Below are experts of layer 2 (counted from 0) of a mixture-of-experts language model. Rows are named router (the router's row for the expert), gate (a neuron's input weights, with its number), up (a neuron's input weights, with its number) and show model dimensions 0-127. Each number is 128 + 32 x the weight over its row's rms, rounded and kept within 0 to 255.
After each expert's rows: a language model's description of what the expert responds to. This comes from a sample of Wikipedia text that the model never trained on.

# expert 53
router [106 150 136 133 143 127 139 135 130 147 136 149 164  98  72 176 164 109 128  74  79 103 111  75 176 191 128  96 135 142 116 133  93 100 138  78  84 157 127 116 119 103  74 116 163 167 154 102 163 115 212 196 119 120 115 153 143 102 119 148 100 118 177 187  98  91 116 149 172 132 130 164 124 139  96 148  65  78 111 127 151  94 153 164 158 103 160  84 100 139 101 172  85  88 152 103 184 130 145 180  91 110 162 115 154 170 110 135 104 138 151 108 114  79  69 131 104 129 111 184  83  76 100 132 142  63 124 106]
gate0 [ 73 140 132 190 141 158 113 110  72 123 167 105  78  81 167 117 132 132 186 204  85  93 139  85 127 147 123 121 114 127 128 129 169 142 144 103 139 134 120  92  79 121 166 100 136 129  48 116 161 107 162  91  80 144 194 141 179 127 106 181 155 156 155  97  76 162 153 201 111 153 140 130 117  84 152 118 156 156 117 146 122 125 117 168 113 143 118 126  70 129 156  75 150  97  90 150 137 105 155  83 128 196 108 166  87 134 108 146  70 117 105  88 138  91 143 145 112  92 106  69  99 102 158 113 145  90 138 173]
up0 [132 166 100 126  86 108 113 114  90 141  79 182 194 160 115  56 152  70  84 192 133 105  81 130 175  84 145 114 204 131 110 111 151 151 110 110 127 136 147 141 119  75 133 125  56 122 158 139 129 175 118 158 180  66 189  97 161 127  87 109 116 104 146 136 139 134  98 144 149 151 180 123  99 167 132 178 168 113 110 145 156 105 149 160 149 121 169 134 138 122 180 164 105 154 147 121 113  82 124 140 119  75 195 146 195  98 105 125 111 146 105 129 120 125 114 116 132  60 146  86 142 186 115  81 107 107 114 111]
gate1 [ 95 172 128  76 152 123 129 161 200 163 198  97 189 122  93 121 119 134  61 117 139  89 129 118 136 143 164 152 151 128 121 127  90  80  35 129 137 150 124 140 111  98  93 103 102 138 135 119  68 129 155 144 123 110  96 167 168 109 130  80 123 126 143 152 153 144 206 199 130  91 166  70 154 151 146 113 115 100 100  76 139  89  81 106 129 153 174 117 128  84 121 171 130  77 164 127 118 121 105 151 146 116 108 108 123 169 134 124 184 184 170 132 134 143 143  66 123 143 167 170  99  83 136 135 174 131 110  75]
up1 [ 78 185 138 138 103 148 122 117 187 126 135  98 129  93 137 146 117 155  90  93 159 167 118 139 189 163 141 163  91 126 163  86  66 134 134  89 166 157 119 147 127 172 134 206 173  99  87 159 126 134 101 137 106  56 154 175  80 114 126 119 149 103 135 153 171 118 145 191  94  98 111 104  92 118 163  86  95 148  74 120  93  93 165 134 202 124 105 127  70 143  86 121  33 135 163 124  93 112 150 103  93 195 131  85 147 137 167 178 102 118 139  94 122 119 136 113 146 157 144 148 165 143 112 118 138  99 120 120]
gate2 [ 95 146 157 181 169 120 109 161  98  81 101 136 150  73  55 165 113 102  98 175 132 115 145 103 160 111  99 176 161  43  84 100 103 101 151  87  44 157 175 118 109 177 131 151 143 136 114 132  64 148 118 128 101 161 124 125 105 124 132 153 195 126 116 149  68  96 177 131 162 133 126 116  95 173  84 144 127 106 185 113  81  88 108 130 121  81 113 132 121 101 115 109  92 128 147 104 102 155 113 103 148 103 140  73 136  99 148  89 121 165 138  97  60 144 128 166 195 201 108 112 144 127 131 103 118 147 135 120]
up2 [115 123 117 179  78 159  56 170  93  67 111 138  97 163 132 114 124 219 125 136 171 119 108 183 193  86 113 167 181 144 112 117  60 142 149 142 112 120 190 149 136 120  74 114 137  89 125 127 131 169 114 190 110 129 131 157 135 128 149 151 176 124 123 111 109 128 105 135 150 139  79 144 147 108 109 143 140 114 135 155 116 119 153 146 107 130 110 175 157 199 143 107 127 119 100 136 110 139 126 114 119 183  90 114  83 133  90 189 125  78 124 132 137 213  85 146  81  60 183 129 114 128 134 118 135  92 198 143]
gate3 [134 158  82  78  60  80 153 145 156 117 140 152 129 191 122  69 130 140 156 105 160 157 126 108 108 158 161 142 104 146 141 146 122 157 159 110 131 167 181  72 106 138 194 144 148 142 131 120 127 110 119 125 171 150 163 123 110 150 160 160  67 162 119 102 174 152  73  96 108 175 161 119 154 124 118 182 111 127  71 113 116  91  89 115 189  54 132 102 147  86 125 205  93 138 119  78 131 123 177  94 116 121 158 146 160 159 133 131 118 111 123 111 175  78 145 179  85 155 115  62 122 145  81 176  96  97 139 101]
up3 [105 101 121 100 123 124 154 108 173  87  80  80 110 120  76 135  72 186 139 147 121 103  63 145  96 172 132 181  96  99 166  96 123 139 114 126 108 127 160 194 211  62 165 155 127 147 160 132 113 115 153  66 132  98 124 112 157 159 165 136 106 147 106  71  92 131 155 156 160 179 174 114 123 167 178 111  86 150 133 118 165  84 154 123 163 118 131  83 175 150 133 120  79  99 128 130 128  75  98 136 175 125 121 141  47 127 120  78 122 110 107 105 145 177 135 151  74  84 191 137 120 123 118 118 156 131 139 103]
Common content words. Ordinary nouns, verbs, and adjectives after the, a, to, or was in running prose, like injury, reduce, south, used, released.

# expert 16
router [165 139 108 171 129 114 162 128  72 150 161  57 152 171 115 156 123  78 173 151  99 142 108 125  96 178 130 144 168 167 122 155 138 171 145 158 109 107 117 131 165 128 114 148 127 107 172  50 123 128 121 126 122 196 119 158 133 103 163 165  88 163 171 159 134 188 171 115 129 118 182 149 106  77 128 142 139 148 116 107 114  56 106 108 122 140 164 140 154 176  43 153 145 149 167 176 131 128 146 128  80 191  76 100 176  63  95 135 146 144 105 113 113  93  78 127 140 121 162  96 110 114 136 114 136 156 198 104]
gate0 [113 139 133 172 153 127  55 198 112  96 142 133 137 115 154 131 157 155 129 131  79 163  84 193  57 204 122 156  91 161 121 146 136  83 148  82 168 129 174 108 128 100 112 149  75 156 105 118  90 148 126 108 154  87 148 150  33 151 127  86  88 145 117  92 118  99  53 139  91 115 133 111 149 127  78 149 132  95 132 107 123 131 112 128 144 145 126 128 103 126 155 205  87 118 167 113 145 103 145 140  75  81 115 135 134 127 123 140  83 130 171 154 122 126 173 115  83  98 166 163  79  62 100 107  95 149 104 102]
up0 [166  99 110 102 114 128  90 121  73 131 130  76 117  94  79 169  97  98  98 127 133 144 145 108 134  86  81 166 143  78 184 116 147 125  76  97  84 154 149 126 150 116  86  95 152 158 161 161 149 167 106 165 132 133  53 112  93 161 104 102 178 133 183 123  86 175 125 148 121 129 170 168 113 128 139 136  97 152 121 132 189 149  98 186 111  89 129 106 138 109  83  92  93 155 128  80  77  91 181 119 107  88 169 158  77 101 113  86 119 113 133 119 159 153 143 212 136 106 142 102 157  95 139 160 114 126 213 124]
gate1 [200 155 204 131 125  80 215  84 150 157  90 153 127  77 123 158 168 104 152 141  88 135 138 182 146 131  99 147 181  83 205 127 126 119 117 150 114  89 184  82 120  91 124 111 119 130 124 104 103 101 129 129  89  96 165 165  95 121 138 129  81 125 144 205 193 147  88 165 142  81 129 169 162 111 125  97 143 134 135 100 192  88 134 103 122 121 204 124 146 131 140 105 142 156 124 114 157  92 101 171 121 150 120 125 180 122 154 159 123 106 125 131 124 172 175 154 133 180 130 167 109 114 122 122 131  95 163 180]
up1 [116 110 135 144 139  93 142 112 109 158 123  51 117 106 138 110 116 148 146 144 173 168 135 146 132 128 158 127  86 144 146 173 145 176 102 126 154  94 134 224 107 150 120 105 210 149 118  98  96 154 110 153 109 128  87 132 126  65 101 113 160  65 189 108  69  95 152  48 152 169 149 127  79 135 167  93 160 116 124 118 158 110 175  86  68 107  76 150 162  90 155 106 166 141 150 123  89 178 130 128 156 162 100 102 117 138  79 104 192 140 144 120 128 159 152 162 173  99 178 140 112 133 115  71 145 122 152 132]
gate2 [166 120  88 158 155  86 162 118 136  91 159 124  78  49  63 130 128  93 145 190 134 100 145 125 105  66 133  83 156 135 158 109  76 109 172 136  86  86  77 124  96 152 247  94 116 118 107 117 133  91 142 120 112 118 166 104 107 101  68 137 111 114 173 127 136 106 189 165 168 130 152  72 152  97 152 101 162 136  89 156 101 118  75 134  91 121 106 129 105 153 125  76 139 150 145 142  70 114 112 120  85 199 129  81  93 105 106 134 106 122 120 102 107 122 127 128 121 125 155 155 169  77 100 111 144 136 128 118]
up2 [137  83 142 157 107 138 130  77 138 132 103  99 141 177 158 135 189 159 144 115 119 104  68 100 113 101 109 198  97 132 148 130 124 211 151  83 136  76 136 114 154 126 111 145 164 103 181 129 161 124 103 155  85  68 163 107 129 133 132 107 152 143 136 153 108 138 188 136  86 166 109  52 111 125 135 148 142 169  99 169 147  95 137 138 116 171 142 107  56 133 111 183 105 144 106 159 158 131 138 121 115 103 105  98 159 113 194  66  69 153  62  98 129  91 140 100 100 148 153  72 130 139 121 138  69 102 194 120]
gate3 [165  98 107 132 144  93  78 155 114  81 116 192  85 145 141 158  83  90 141 166 116 125 158 109  89 213 143 130 177 191  90 142 153  84  84 152 139 143 101 123 100 118  56 139 100 140 138  98 175 138 124 128  96 124 124 126  79  71 113 154 145 153 120 130 135 122 173 122 142 101 195  85  81 107 140 203 154 134 157 131 137 133 148  77 113 156 124 144 120  84 106 139 160 124 132 116  72 148 172 126 100 117 115 108 153 172 137 189  87 124 184 136 183 106 153 169  78  88 190 132  96 151 142  98 109  95 137  89]
up3 [132  80 176 166 100 157 123  96 121 140 118 157 187 135 111 148  95 106 171 117 109 146 106 118 143 106 127 170 161 125 148 118 151 109  45  93 109 198 133  95 136 156 112 135 107 117 132 120 174 177 169 174 155 165 126 142 141  80  93  75 118 104 115  98  63 175 131 111 153  92 162  93 158 151 131 135 132  85 154 134 136  52 123 119 118 138 121 148 146 159 145 106 152 129 138 191 164 107  89 129 145 150 123 124 157  97  75 119 189 135  90 141  74 133 118  97 144  88 124  98 104 120 155  65 220  39 119  97]
Infobox field labels. Labels and separators in list-style infoboxes and headings, such as Superfamily:, Born:, Years active, Production companies, line breaks, = and coordinates.

# expert 62
router [141 177 123 137 156  99 110 139 111 149 107 106  96 107 201 125 114  86 102  95  76  99 101 125 124 104 137  49 116 173  83 169  59 112 121  68  80 119 134 181  96 156 113 136 146 114 182  90 143 115 144  84 167 179  75  91 104 121 133  94  89 120 124 133 170 114  85 107 161 105 130 123 181 140 123 136 163 133 129 128  92 106 145 126 112 113 103  88 116 172 175 161  84  93  97 110 122 138 116 110  71 106 139 138 107 171 140 179 122 170 121 112 106  92  99 184 123 154  98  88 115  79  82 149 166  41  84 112]
gate0 [157 180 146 130 135 120 187 130 106 197  84 131 113 154 161 135 127  63 157 118 117 145 117 109 133 139 155  63 189  94  93 140 100  90 192  90 153  96  75 143 130 138  92 107 127  90 126  46  99  97 115 165 124 135 148 118 146 124 130 148 107 182 116 132 138 164 128 126 139 195  80 107 167 166 149 102 185 116 127 124 161  92 131 126 131 123 128 139 157 196 104 114 168 158 118  93 131  87 144 187 169 115 175 128 136 121 154 151  98 142 107  92 167  99 135  47  79 129 104 132 140  92 131 133 127 100 104  33]
up0 [122  72 182 104 117  74 119 173 108  86 183  70  68 148  96 129 151 105 137 109 143 156  90 155 143 152 151 132 159 121 147  84 155 129 188 111  91 125 116 193 143 105 169 171 132 133 149 178 108  81 163 173 146 137 184 133 135 100 148 138 119  92 229 138 192  87 131 123 131 138 103  78 132 133 125 131 135 160 146 117 118  90 134 131  87  71 146  86 115 162 126  56 135 108 132 136  86  53 158 121 123  84 169 117 112 134  99 122 147  51 116 107 161  68 110 111 150 119 112 117 138 145 100 117 112  99 159 107]
gate1 [ 93 197 140  89 148  77  99 131 140  70 143 148 146 112 113 100 135 102 131  86 114  94 128 136 142 134 163  82 151 123 119  87 117 137  87 140 127 133 130 172  83 167 153 161 119 139  89  83 140 108  92  90 101  93 128 106 187  89 128 149  81 125 109  73 128  90 108 123 192 170 131  31 140 158 154 110 161 134 154 122 149 145  88 149 129 168 110 131  56 183 120 153  77  56 122 137 171 104 126 176  84 127 137 105  59 139 120 140  91 133 116 133 101  72 153 176 171 131 123 138 104 122  60 164 123  88 157 110]
up1 [167 129 157 113  91  89 115  88 151 120  89  93 117 139 128 119 124  99 165 101 162  54 133 137 143 147 121 115 155  87 211 106 133  45 168 101 106 155 101 144 127 107 107  75 140  62  94 177 142  81 180 141 100 106 116 152  83  83 106 138  85 125 192 118 179 141 134  93 101 151 106 108 185 115 108 117 140  65 128 131 162 131 123 155  96 123 219 119 143 156 172 143 155 159 103 148 117 115 123 166 107  89 112 125  83  90 112 158  92 134 171 107 165 143 153 112 108 151 120 160  72 121 122 150 111 100  53 132]
gate2 [110  75 185 133 180 140 110 146 186 134  42 114 114 153  99 127 171 115  95 181 109 126 178 139 112 171 171  51 118 156 182 119 144 143 116 100 112  73 116 186 165 188  71 141 133 162  90 143 114  83 161 154 106  82 134 136 128 180 151 114  99 126 100 131  98 135 107 145  90 149  74 124 143 155 134 130 168 143  98  67  74 186 145 136 177  97 124 103 142 155  98 167  97 100  95  91 126 109 172  97  90  90 142 123  72 158 187 127 130 129 125 146 114 137 105 157 123 183 122 143 164 102 133 150 126 125  94 124]
up2 [ 80 129 139 129 145  95 153 160 107 174 116 124  89 116 131 127 128 114 140 101 116 144 161 163 164  98 101 142  89 136 189 138 121 115  92 125 176 153 160 210 122 121 111 157 131 151  99  55 159 140 128 134 149 152 127 147 146 141 174 170 153 119 120 186 154 132 156  91 170 156  83 200  62 139  89 115 166 141 222 196 183 127  69 166  99 175 129 151 127 134  98 176 106 208 155 115 119  89 135 128 153 122 135 158 125 133 166 129 155 139 161 146 123 164 140 135 104  79  95 133 127  65 110  93 156 165 108  93]
gate3 [135 155 125  81 160 157  63 110 138 115 104  86 135 100 131 125 122 135 195 151 130 108 113  83 138 124 161  82 147 123 137 142 122 112 142  92 210 104 109 114  77 112 168 140 134 108 143 124 172 166 113  82 161 149 131 154  77 101 172 103 175 139 192  60 105 123 161 126 151 114 112 128 154  89 103 215 156 165 123 181 162 137 114 157 113 136 108 241 109 139 138 179 189 137 121  74 119  98 119 138 128 185 135 144 181 169 168 145  90 133 130 142 104 127 115 171 140 126 122 116 120  71 173 123 129 114  89 102]
up3 [117 214 125 157 137 156 185 101  76 114 131 150 169 167  78  75  98 119  69 164 164 169 146 118 164 156 108 138 126 161 148 121 127 149 132 188 152  82 128 110 150 161 160 156 151 136 105  71 103 141 136  89 116 111 168 114 120 123 199 121 171 151 149 100  67 149 160 132 100  65 118 126  78  77 100 137 145 126 194 189  81 110 126 122  96 155 124  94 116 150 150  94 184  80 115 141 104 166 149  86 198 135 195 154 136 124 152 133 143  88 127 143 141 157 136 144  90 163 100 135 121 145 153  94 178 133 123 131]
Sports competition vocabulary. Sports and election terms: qual in qualifying and qualification, season, career, medal, teams, plus are, were, was in results.

# expert 48
router [166 167 121 146 109 123  53 144 124 115 198 104 141  96 113 146 100 168  94 103 159 126 103 134 177 188 109 150 127 116 126 181 117 151 116 143 127 156 119 129  76 162 114  68 113 106 164 171 117 133 142 169 132 134  88  69 137 154 152  91 103 131 156 147 192 159 100 169 124  86 131 154 133 110 111 194  92  80 151 176 118  59 110 146  62  85 124 132 129 171 106 160 123  91 141 115 151 165  65 124 118  84 120 115 150 165 175 128 125 165 170  89 145 167 113 167 108  74 139 114  84 158 122 119 139  71  65  99]
gate1 [165 126 207 159 112 158  86 189  94 123 158 137  98  84 179 145 109 107 119 152 136 144  72 104 100 122 122 110 140 102 127 112 107 130  72 110 110 107 128 162  84 140 161 152 148 124 150 150 123 164  83 150 176  70 182 116 159 142 124 107 162 123 128 106 128 183 117 125 152 102 120 144 112 160 141 124 110 108 162 116 151 100  45 131  81 129  85 105 153 141 126 143 160 145 154 121 186  79 118 116 122  98 194  40 179 101 168  91  62 159 150 187 145 143 121 113  83 146 150 128  72  75 129  94 136  88 100 169]
up1 [146 124 132 132 135 125 167  85 133 197  75 145 115 147 142 131 133 161 112 117 134 179 143 117  57 111  86 190 105 115 134  59 137 101 125 113 168 133 165 104 158 135 150 102 146 142 146 133  99  99 126 187  67 123 132 170  80 141 197 156 125 189 130  89 134 133 116 127  98 123  82  68  92 110 164 136 150 138 149 134 169 178 119 130 188 176 103 105  82  82 157 150 110 195 147 162 141 141 110  53 167 127 170 180 112 143  98 117  73  85 147 110 165 129 123 152 171 172 129 146 193 132 104 113 109 123 152 101]
gate2 [140 139 157 144 154 109 131 109 151 131 164 139  80  50 189 144 119 118 118 109 118 145 131 117 175 192 152 157 130 130 155 109 170  95 170 146 139 100  98 143 149  95  80 155 146 144 186  74  79 184 134  91 103 119 130  43 141  94 237 138 124 110 124 124  89  90 122 173  82  98 119 144 198 133 147 158 169 174  80 103 161 140  78 142 140 141 126 156 116 108 105 137 147 141 112 117 117 114  90 150 137  89 183  85 169 195 167 135 101 149 109  99 136 106 104 127 170 139 101 153 122 139 129 118 146 189 165 122]
up2 [167 132 112 141 151 142 167  58 111  87  86  93 123  76  81  97 157 179 188 147 119 201 166 165  95 121 131 164 123 142 136  61 155 117 116  99 168 126 163 127 130  64 138 162 101 116 190 151 126 136 138 133 172 150 121 140 107 120 125 150 105 214  82 140  97  84  79 132 133 155 160 150 147 119 129 100 144 129  98  53 110 187 156 127 113 165 120 116 109 144 116 110  82 126 104 131 124 141  52  95  91 159 157 128 102 123  32 102 138 146  87  86 120 148 141 153 119 143 131 169  90 133 177 133 106 125 120 100]
gate3 [158 121 188 142 121 123 120 102  97 199 138 108 120 121  64  67  89 118 176  97  76  70  74 188  89 159 152  88 142  91 131 139 154  82 171 124 126 124 137 144 121 154 144  91 147 120  77 131 151 143 144 148  79 146  91 133 114 185 183 118  48  98 189 132 101 108 101 129 174 148 109  98 152 140 111 120  89 120 194 154  90 142 163  92 145 182 118 127 122 127 143 128 130  25  85 121 132 155 128 136 114 137 142 151 115 106 156 131  88 114 142 145 152 158 189 184  94 133 143 188 124 113 121 124 144 113 100 128]
up3 [162 106 124  93 134 109 179 147  84  70  73 125 170 137 154 143 132 145 187 151 147 160 137 163 170 147 119  74 100 106 148  91 126 129  99 193  99 169 101 132 107 129 146 190 109 164 154 111 143 123 125 144  73 149 153 141 115 115 166 121 155 136 133 124  91 126 153 153 131 131 106 142 155 233 115 130 134 160  59 133 107 114  63 123 157  97  82 132 121  99  84 111  96 165 153 213  64 151 146 122 111 173 177 120 151 123 151  79 154 160 134 113 122 111  97 157 157 101 160 183 122 113 180 157 104 156 170  77]
gate4 [112  80 122 140 118 135  31 186 118  81 200 110 100 100 112 152 113 150  33 145 143 116 119 141 145 103 125 157 112  78 111 167 153 148 149  75 117 148 135 122 182 161  72 122 143 108 178 119 123  98 180 123 158  94 109 129  74 123 129 130 152 155 106 119 155 151 110 141  72 176  86 103 157 108 122 134 110 115 168 182 103 151  89 129 142 112 108 100 167  81 122  90 111 111 180 154 209  75  98 108 197 107 120 163 157  92 118 164 113 140  77  94 129 168 139 131 139 155 106 105  91 141 100 130 102 121 113  95]
up4 [167 150  84  92 134 200 105 105 133  80  92 118 131 109 131 146 176 132 105 124 125 168 110 174 127  72 149  30 133 120 196 169 124 128 182 193 103  99  96 124 155 157 110 164 153 177  77 105  89 198 115  70 144 129 136 124 126 134  79 111  71 109  96 165 125 101 189 174 100 155 173 154 133 151 158 159 121 154  99 115 114 160 138 133 136 116 168 106 125 175 122 151  91 178 138  97 137 105 134 163  59 129 148 156 119 118 128 161 138 111 159 156  82  87 141 120 175 160 129 101 145 140 117  68 105 120 111 137]
Verbs and inflections. Past and auxiliary verbs and endings ed or ing after a stem, such as had, took, contributing, focused, defeated, worked.

# expert 46
router [111 185 121 152 140 130 109 168 134 169 141 149 173 160  47 109 142 156 107  66  52 112  75 101 170 194 128 185 140 160 131 173 124 149 134 142 117 125 140  75 120 119 100 118 130 103 162 105  65 140  69 180  91 152 142  90 136 143 186 147 138 156 153 138 127 123 147 123 160 120 164 112 140 148 127 163 109  76 175  79  81  89 118  82 131 103 191 118 146 136  66 139  83 169 122 153 182 112 173 148  94 154  95 143 126 157  96 132 118 141 149 108 116 121 113 188 114 151 139 158  54 165 117  98 150 149 130 110]
gate2 [133 145 161 160 107 120 122 140  82 174 181 168 156 127  98 138  56 153 145 107 137 125 125 146 147 150  75 103 147 131 168 151 142  93 150 123 158 134 133  91 151  60 142 104 173 174 148 119 130 165 116 132 110 103 137 151 109 102  94 166 192 173 123 167  71  97 118 164 128 113 149 130 116 141 114 112 166 167 135 123  14 157 126 120 112  78 135 113 113 110 133 122  90 148 155 100  94 105 126  89 163 157 151 141  80 124  95  71 189 129 102  90 190 126  61 135 164 121 132 172 188 134  81 162 115 114 162  58]
up2 [141 118 169 173 109 103 140 132  67 109 123 134 144 132 123 122 127  76 106 122  99 131 106  93 164  99 132 163  93 129 106 106 118  92  58 110 167  77 199 103  80 168  91 109 174 129 130  90 165 107  57 173  96 117  85 113  84 128  87 150 192  99 173  46 138  85 116 113 115  89 129  99 168 134  88 160 164 158 111 103 153  75  64 132  85 173 186  95 128 148  87 147 126 204 146  99 175 147 131 112 126 122 124 127 145 139 109 106 155 114  80 118 131 106 159 122 133 159 155 133 137 112  93 153  89  72 129 118]
gate3 [155 103 168 167 115 115 143 125  65 113 113 148 125 151 116 138 110 131 176 140  83  94  79 132 116 156 151 127 160 122 108 167 148 152 116 128 146 113 129  86 130 169  98 119 175 113 113 129 137  50 178 178 142 186 137 106 165  97 108  73 147 126 144  68 108 110  88 114 114  93 140  87 141 115 136  83  83 117 129 156 108 132 101 131 127 184 137  97  83  85 150 177 166 151  92 125 176  93 167  86 146 134 115 132 230 140 125 100 194 161 139 112  50  84 117 179 157 149 151 167 120 106  83  96 157  65 121 143]
up3 [127 193 114 181 119 116 141  58 186 120 133 128 137  85 138 176  43 130 114 101  94 171 109 109 144 188 105 147 159 120 108 123 101  97 101 137 119 114  99 164 205 119 132  97 111 136  98 166 107 103 200 146 124  96 131 149 150 142 119 137 207 116 108 147 146 120 153 189 125  63 133 139 119 152  88  60 148 117 167  68 121 120  78 147 156 151 148 103  86 145 102  69 128 152 149 121 149 117 147  81 144  89 141 167 150 110 179 165 127 129 100  69  81 157 147 110  95 163  96 140 112 126 147  93 115 174 110 153]
gate4 [176  96 178  99 150 132 151 112 124  64  87  62  96 188 124 148 131 106 121 165 167 168 122 163 116 108 171 190 113 120 149 147 103 132 165 117  90 161 155 109 157 110 141  62 109 135 109 165  43 118 121  88 104 116 116 127  87 104 108 108 112 141 138 151 166 187 168  87 103 171 133 149  75  87 106 143 100 125 167 126  95 121 116  97  89 114 145 105 131 104  38 139 127 148 161 150 169 166 113 133 139 160 112 160 117 209  71 118 125 122 182 141 124 108 119 150 104 181 158 128 157 193 148 129 137 124  75 142]
up4 [136 164 162 141 152 154 163 131 126  78  83 110  89 128 133 117 107  74 125 153 152  75 122 107 121 107 100 116  99 100 167 118 140  93  87 103 119 140 104 181 110 145 130 158 125 228 107 168 124 152 107 153  55 213  72 151 106 142  89  68 147  60 150 132 126 160 110 154 139  67  79 112 112 191  93 118 129 118 138 158  92 160 119 108 107 133  92 122 140 157 137  78 111 134 114  99 174 148  71 175 155 145 126 172 128 103  76 105 115 151 119 134 130 159 122 142 159 156 108 147  67 169 112 126 119  76 144  64]
gate5 [127 139 149 178  47 144 140 146  99 138 114 138 143 147 106 125 100 131 120  83 106 152  75 159 117 120 119 198 124  83 159  84 150 165 149  92  43 154 135 146 115 101  92 137 141 100 173 124 107 201 129 172 129 103 135 143 128 119 151 155 105 158 145  86 140 120 148 167 177 180 183 117 186 135 152 148 150 109 175 179  88 141 126 177 127 185  43  90 123 186  81  74 115 157 123 131 124 115 158 148 139 177 175 109  89 186 140 161 141 118 115 131 204 151 153 136 110 124 142 149 126 105 124 119 110  94 145 103]
up5 [181  93 230 127 119 127 123  97 144  92 112 131 171  74 150  64 169 104 101 119 124 105 122 112 143 151 139 131 158 169 118 155 171 106 162 135 128 133 125 141 136 102 109 114 129  83  99 150 159 101 155 159 152 145 116 133 121 201  86 120 141 110 130  93 129 139 136 100 159 117  90 113 127 192 146  68 126 183 144 110  78 151 128 160 132 116 205 126 134  43 151 110 168  74 111 127 137 148  71 107 181  83 165 168 136 128 125 157  61 128 113 107  56  79 122 131 102 157 115 109 130  87 121 123 135 148 204 108]
Suffixes, media nouns, LaTeX. Noun endings like -ation and -ment, media nouns such as film, album, song, section markers ==, and $ signs opening LaTeX math.

# expert 49
router [154 172 146  91 139 140 125  77 137 107 109 131 124 111 146 175  67 112 158  96 120 131  83  81 108  84 133  63 155 128 119 183  99 194  81  82 157 148 113 183 143 152 126 183 117 135  97 110 142 119 169 152 131 104  76 107 134 103  78  81 123  92  81 121 118 185 156 156 101 128 165  92 150 146 161 116 102 142 171 168 135  43 120 150 115 182  95 123 118 133 125 172 133 100  72 119 118 127  61 126 171  83 117 107 113 143 130 140 117 172  75  94 140 112 146 117 141 168  79  64 174 109  80 124 121  94 105  89]
gate0 [ 91  74 104 104  95 148 142  76 131 139 127 140 121 141 133 152 114 121 166  69  99  92 105  95 109 108  99  81  95 102 141 101  86 111 191 129 177 104 101 212 104 189 114 140 104 139  93 204 153 123  98 126 149  73  70 117 102 105 125 131  80 146 147  98 133 136  63 206 113 135 147  78 128 161 122  69 117 135 159 178 114 140  94 123 201 138 113 113 120 124 105 179  87 130 130 168 127 124 106 163 127 152 138 131  75 116  92 104 108  91  83 131 101 166 181 123 195  88 160 101 124 161 128 122 115 149 131 153]
up0 [ 99 147 133 139  90 104  66 137 167 147 171 155 143 138  77 183 171 125 123  78  88 124 147 102  99 100 109  90 179  87 158 176  89 211 172 108  77  76 120 104 118 126 187 123 140  89 120 150 131 150 126 110 105 112  94 152 169  86 125 139 183  92  48 145 148  96 138  53 116 165  96 108 137 160 157 164 153 150 163  93  83 105 148 156  80 123  75 139 115 113 102 138 116  90 142 146  99 114 161 118  89 186 122 136 175 127 145 140 109 167 145 142 133 108 102  78 154 144  78 117 124  98 118 126  78  84  99 117]
gate1 [153  96  96 160 120  78  90  27  77 131  85 180 114 125 103  93 138 132 138  69 185 120 130 120  69 137 104 129 120 146 139 202 120 151  97  81 139  70 111 117 142 141 160 107 139 155 141 145 126 109 180 124 114 159  72 151 159 172 136 162  73 109 101 140 136 165 139  87 104 157 125  89 155 126 145  95 141 129  80 142 119 103 144  84  49  95 128 140 138 139 216 168 159 110 146 167 117 122 117 212  98 156  85 105 148 156 144 172 111 147 140  90 150 167 137 185 125 136 164 138 122 116 131 118 148 136 163 129]
up1 [142 150  91 119 135 110 113 103 103 130 152 193 120 118 109  94 164 107  95 122 119 143 154 128 158 162  96 103 152 155 147 145  96 145 162 136 116 142  55 176 141 103 151 231 211 152  86 137 117 150 128 128  84 114 136 109 154 101  97 137  92  72 127 109 126 162 121 108 132  53 166 141 115 178 154  93 147 116 123  80  96 172 152  90 119 149 120 155 169 143  50 152  99 177 161 107 128 199 146 137 136 147 145  95  88 146 122 162 137 185 103 110 132 147 130 122 152 113  61 183 152 118 104  49 105 145 106 157]
gate2 [119 174 143 149  84 164 113 149 139  99 142 125  96 205  97 109  56  98 135 164 128 126 166 100 158 154 166 109 168 152 116 126  95 191 109 104 115  90 123 132  99 188  85 176  81 160 129 136 129 162 121 167 109  82  96 125 100  76 144 111 122 144 137  91 127 176 139 177 158 115 139 136 110 134  80 107 120 143 142  55 144 104 167  64 123 109 159 163 136 141 101  67 155 146 108 121  98 201 111 144  92 156 148  88 135  91 104 129 118  93  64 130  99 170 164  98  84  99  71 134 138 161 156  52 137 152 147 127]
up2 [134 172  72 179 206  78 180 141 144 178 138 148 123 103 139 113 195 116 118  87 142 100 131  95 169  75 111  65 134  95 123 123 136 141 159 123  87 101 118 110 122 140 174 129 147 191 118 175 138 123 143 106 100 137 112 151 102 136 192 121 123  92 139 169 139  62 135 104 148 214 101 140 140 112 103 170 111 142 169 136 173 134 104 159 115 100 136 120 137 103 175  31 121  78 127 128 134 143 164 146 115 195 137 113  99  93 198 114 116 101  81  81 122 111 126 136 173  84 173 129 123 137 139 122 122 132 157 109]
gate3 [119  71 143 109 156 126 154 124 129 145 166 104 144 111 146 114 134 133 133 129 145 194 128 144 119 102 124  84 141 158 105 136 161 118 128  40 163 231 192 104 124 151  67 160 150 167 133 139 106 122 166 108  97 167  62 114 115  92 137 110 100  94 112 119 109 139 106 161 188 123 112 154 135 107 139 121 139 132 195  59 184 135 125 203 138  97 121 170 148 127 139 145  91 102 127  76 107 128 168 119 162 168 173 115  65 121 162 177 111 174  91  83 102 131 125 141  93 183 103 109 131 111 111 102  88  93  93 100]
up3 [164 183 170  92  63 116 177 154 137  59 134 160 124 124 162 113  90  84  87  99 159 156 124 110 125  97 110 104  99  51 227 145  89 170 117  68 113  92 147 146  99  78 157  95 166 131 132 162 204 114 160 127 115  75 141 102 164  55  92 114 139 103 129 108 122 177 133 117 161 126 142 125 152  85 135  68  87 149 163 164 110  92 112 153 101 157 114 144 141 149 142 111  96 120 143 110 136  55  81 156 152 158 160 120 141 109  94 129 107 170 108 153 134  97 140 170 133 139 158 100 120 115 140 163 113 107 114 123]
Sentence-initial prepositions, scores. Words like In, On, in, on at sentence or table-cell starts, often in sports records, plus early word pieces like sol, n.